{"hidden_size": 320, "experts_per_token": 1, "d_expert": 160, "moe_layers": [0, 1, 2, 3, 4, 5, 6, 7, 8, 9, 10, 11], "router_score": "sigmoid", "routed_scale": 2.0, "balance_loss": 0.000266, "init_std_router": 0.00854, "vocab_size": 2309, "norm": "rmsnorm", "learning_rate": 0.00684, "beta1": 0.93, "batch_tokens": 65536, "train_tokens": 307900000, "max_steps": 4699}
Below are experts of layer 8 (counted from 0) of a mixture-of-experts language model. Rows are named router (the router's row for the expert) and show model dimensions 240-319. Each number is 128 + 32 x the weight over its row's rms, rounded and kept within 0 to 255. Numbers have three digits each.
After each expert's rows: a language model's description of what the expert responds to. This comes from a sample of Wikipedia text that the model never trained on.

# expert 12
router:170139117128108137114157151086114146100149148071130105129085117092144100163163141124078157098160138152081076115090133135183140160101161150109176166157125111134113159139127136135128130208138134127116126172103109148094097116077079103152134175
Headings, quotes, credit prepositions. Wiki section markers ==, ===, opening quotes before song titles, table pipes, and by/of/as in album, film and song articles.

# expert 0
router:091162152132139129139100089178144148161147136091116180125144129113145173119149146129107174168153178185085112097107145104125176077112160154120145132135076157104108134105183122008084108154140146139132182125085142106119128124147146161093160143
Clause-joining punctuation. Commas, semicolons and conjunctions like and, but, when, where, though that join clauses or separate place names (Dayton, Ohio).

# expert 25
router:152119134123151107173146178116157227143117232126080099155124076143167117150152114149155117104102139095132124095118124172187159105096138150144135101124113159141180146139177076103110158139144160131211160153095114107130110068072077192105114124
Capital initials in tables. Single capital letters or short name starts at the start of a table cell or list item, such as O, D, J, Jos, plus pipes and dashes.

# expert 27
router:071140152127074096115106187098097101122157167109104116088149124108186115119095116092102122098064132104094128130136108129200162045188114165124202077121150114127105098143131149149094112168118116124129192196132139134100081105096147126093151145
Location and time prepositions. Prepositions like in, at, from, during, to, especially in before place names in road and species articles, plus prefixes ex-, sub-.

# expert 28
router:192164161108113075149135152154127146161118153158154132128113121114143132109084143112120146097062112135124146141116150146113154116123190149113189131112144116162161189131126136162125112125153174082194132087083071129151082097096125128129125135
Noun-forming suffixes. Suffixes finishing occupation and abstract nouns, such as -ician, -or, -ent, -ation, -ment, as in politician, supervisor, superintendent.

# expert 19
router:089067191120105122186141111141088109208169163098141178143103203133169091088156153141086174123076140145126065121092172109149128107131108190112168119172137157145125150096158126114158107103167129150165116085128091060079068144174032191173160141
Common institutional nouns. Whole common nouns such as part, year, School, University, War, Cup, and ab- as in abandon, often after the or a year.

# expert 18
router:204173175089137130168119152115183168142075132055162122113154176124193158104107099099162125163140073185055113089122165192125148072160157129116095115071117185174139141132136119109112085121214166098121149183118096083099110114157149137107157143
Short word-start fragments. Short word beginnings and small words after the or a, such as Le(gacy), se(x), be(auty), one, them, so, j.

# expert 4
router:131174132096073140121104140110105135164154149151063137131137113169132135180141138145089098112136157166019117103120136161083168120110114165090136117108104119162119140191188094119136094144117140091133133125076089082127064130105150169122166138
Line breaks in infoboxes. Newline tokens ending lines in infobox lists, tables and headings, often after a year, closing parenthesis or table pipe.

# expert 30
router:151117115100081154133097146161147137175119143178100128122085101149163143119121159065055112131143128137144124162121178159119173096184143146096161168192092113078110121109188094162146162092083102117133144084205100071111134111092066105087181174
Acronym letters and table pipes. Capital letters inside acronyms and codes (ESA, ISBN, MCS), table-cell pipes between numbers, and pieces like Sc, sc.

# expert 21
router:184144108118126101130114176127136207123113078139120109089102157149179143133150093144107154198102155139090072136115193144068132073155172115067131157198177118185088133155099129153172111106158126060127167162081128127159084170137122113092185126
L-cluster starts and table cells. Word-initial l, bl, fl, pl, kn, sl pieces, and numbers or Loss entries at the start of table cells in results tables.

# expert 22
router:137098131121135098163117065101166208113109158104084155098095103131121156099124091057148158174110111150052142171180150122148162099174181135068148153125102127081127196124129131126155034173160152103148128115123080062075061088109144175116107103
Determiners before nouns. The word the, and other determiners such as this, its, their, these, same, mostly right after prepositions like of, in, on.

# expert 31
router:117094099141134116125155108185090187178142170080123109139148137084162109095133116125102182152112112134078090080126130138123152115107145101141112182122186119137105110071153101124130114126125101104134172111155101123080151131124132184147107135
Letter l, Slavic names. Letter l and similar fragments inside foreign, often Slavic or Turkish, names and words, as in Šupljasta, Shukla, Muğla, plus non-ASCII byte pieces.

# expert 17
router:211188127102145097135078105202125187117176120144139147052140115121136152154126170132127151100152149129133122082148095140218096092142125097075075152111101136184169165086143116081180114163072131101133109095125097148112067171169166081116104132
Verb stems and endings. Verb-ending pieces like ed, ing, ated and common verbs, e.g. see, maintaining, improving, erected, gained.

# expert 1
router:175114076080156140113104148143127189115115150081166113106140113087114068090125151116101118126074074121115119097168153101111141125123170134173118112141146133146128157113134127107097108139092076067175192123100122126158105172141111129141186092
Word-middle syllable pieces. Short vowel-led fragments completing ordinary English words after an initial consonant piece, such as p-et, p-un, j-ourn-ey, str-ings.

# expert 11
router:204130096076113129143061102173132159156188155147065069153184146121152123122163132109142092082096152179145156089148118153189157124144150080103116145146082119175140160192075106092078132136167093078137103126145090121098119113154173172096164191
Letter w pieces. Word-initial W or w, especially in titles after She or I (Won't, Wrote, Was), plus he/she starting clauses.

# expert 20
router:094088146143139072135147136201119167177194167137147107127177102145158173197107130085075093157140112119142174103193130142086089118143168159137120146097150135079139121174174053080134125140174142054135072169149054129151105084163110153102152102
Table cell spaces. Space before numbers in table cells after a pipe, plus mid-word pieces ol, ubl, pol, e.g. Minneapolis, Pensacola.

# expert 9
router:163124158128080111181177119113113153120110130148103102130109184177142158167126130066096164175055125159125133151146115133166109134137100147098132108134076094148134208111156091125121083168125197056165188120167095144145105091118074149091110076
Adjective and nationality suffixes. Word-final suffixes forming adjectives or nationalities, such as -ical, -ional, -ian, -ic, -ive, plus possessive 's and American, National.

# expert 16
router:130134150114098144186142104140118188154108146070119083141155144111143157090090072097122089158124056165006116116141144146095120138141191133107120153123110142142143134105144167099104143117153099142120146116152098135110160136088158156088119101
Mixed mid-word fragments. Assorted word pieces like is, j, ill, col, comm, often in foreign names such as Hjørring or Anjou, and in words like dissatisfaction.

# expert 23
router:137132146155145131133107166145108099173108189118078135104119118114108063078164133160108154168085116113123141150135142130159118159163105139093139139177130133184144137043139095126152090149111152138130200146132126106111133117144136151128205090
Letter t pieces. t or T pieces starting or inside words, e.g. Ct. in legal citations, Toronto, protesters, Tenure.

# expert 14
router:160148135076091107148116161134114140139079147139111152104137141159148112154184153091079141110112179155077160104098145160174138126149114122137161163126153167194187107112118093140155136147169112114121190092104109137113091133124102123066081133
Letter R initials. Capital R or r starting words or abbreviations, often after an opening parenthesis or pipe in tables, e.g. (R), RIAA, Rockstar.

# expert 8
router:118119117089104081121137146131120121128147157136080133175153121137190129124144130061156180130115115144101103083153136147138141144134116164111154103205122135128191119192109088104168053122117080123167156131150141162118135048106058157106116131
Dashes and separators. Hyphens, en dashes, slashes, ampersands and table pipes between numbers or names, especially season ranges like 2004–05 and scores.

# expert 2
router:108098109108133114166123107168121160166180161109122144088121196090148097131110117109117167173100126143057110126153157115075144100152131137050153139110075092147157153160136177147156106141206146131156143167160123094119124114106106127135068100
Word-final a/h pieces. Short word-piece endings like a, h, th, am inside foreign or proper names, e.g. Mindaugas, Bella, Ohio, Martha.

# expert 24
router:157099120153132082156110144104115125110107198174108100143178133154117096128104120139126098147130158127107133154097130146130152091170136096093124142122165110104158140170054156082086094149136193121189145171119138080111127126086151149121138102
Initial C and P. Word-initial C, c, P, p letters split off from the rest of the word: C(urrent), c(ricketer), P(ulp), p(igment), C(ensus).

# expert 3
router:109065187066127130140078123132132157161149117191120121079114133146100161065150098092094114165094055109151130100101098251170101101156162101070113126163099145159137168156177070112137135149180132127133167115153103100143120090136094142117164144
Name-initial word pieces. First pieces of proper names, often foreign or Romance-language places and titles, split mid-word: Reg(ion), V(lăsie), Med(iterranea), mod, de.

# expert 7
router:098179118088129086161113204167117169224158133177125101111125075145182123122085139084064135145112127111129105072091202135157105112131091101081139099156137162163136147137177119102034137129157148116153093129134085139126115111129058143081099138
Plural and word endings. Word-final pieces, mostly plurals such as -s, -ers, -ants, -ts, plus km/mi units and digits inside coordinates and tables.

# expert 26
router:139165154112098137104131126106106128152156165104160163094135135152133127131094173079113137127118105161072062106141230104152194117129102181063133090142139153172170129130097082163111074166195133121131176168137099122123038100097073202143084100
Copulas and adverb endings. Linking words was, is, were, been, a, also, and adverb endings -ly, -ively, e.g. finally, quietly, retroactively.

# expert 10
router:128109058094131082153118128139116103192147160115049124115132161134195119091140097123059102108133124208077090121155152148128167079136143172131151122154104140168138137154080129161150111154201149082145114121144089078132116142141162153167141149
R and consonant clusters. Letter r inside words, as in Euph-r-ates and soundt-r-ack, plus word-initial clusters such as Br, gr, str, Dr.

# expert 15
router:136144132141151122202139104167156177169110112112130147153158118114177157104157093112104163173119059106104165037162103138149126137155140094052153116125090178087131178151177099118149141106084090107176145147146096103121120168163114116120157137
Year century digits. First two digits of years (19, 20, 18, 17) after a date, "In", or an opening parenthesis in birth–death spans.

# expert 5
router:133181105089093166170144142135065120142214118151118158062112150121161092093120133087124164128092096136118067096117187146113110092171122133139125108168080137119165125158118099126136059159161133076161110111076132081105106171119109162131129174
Letter f pieces. Word-initial f or F and prefixes like ent, ref, imp, conf starting a word, e.g. discomfort, favor, fight, fear.

# expert 29
router:109105123130046095198118128048126090126100125114109147099143101149131148155140170093086137151087150171132083133134139140082182117185120118084090124167123108147134164140158112180155111139118200103143135146174152065115114111088121171120119119
st and nd pieces. Pieces st, St, and, nd mid-word or word-initial, e.g. groundstrokes, soundstage, Commandant, Stable, 2nd.

# expert 13
router:146124114107093110233121087151095171103175170094118134185040108106167135120086149122132166103165104188107105104125105183113179094152175077120172120132122151206156139155137154128135115147109151128126144118129052119149090082146090093146127130
Personal name pieces. Pieces of people's first names and surnames after an initial, such as D-ay, D-ick-er, Fran-k, King-ston, plus common given names like David, John.

# expert 6
router:112146137103087161128175105100160164167134135092124141078111109183117137132153114093129160132084098173128165081138110116119143137165112177112135133193058147153173128080189129142092091167153132116132142175135150139088060121123104129155122135
Mid-word vowel syllables. Word-internal pieces like ar, an, or, on after a first consonant, mostly in surnames and foreign names: F(ar)rell, sep(ar)ate, Arg(ent)ine.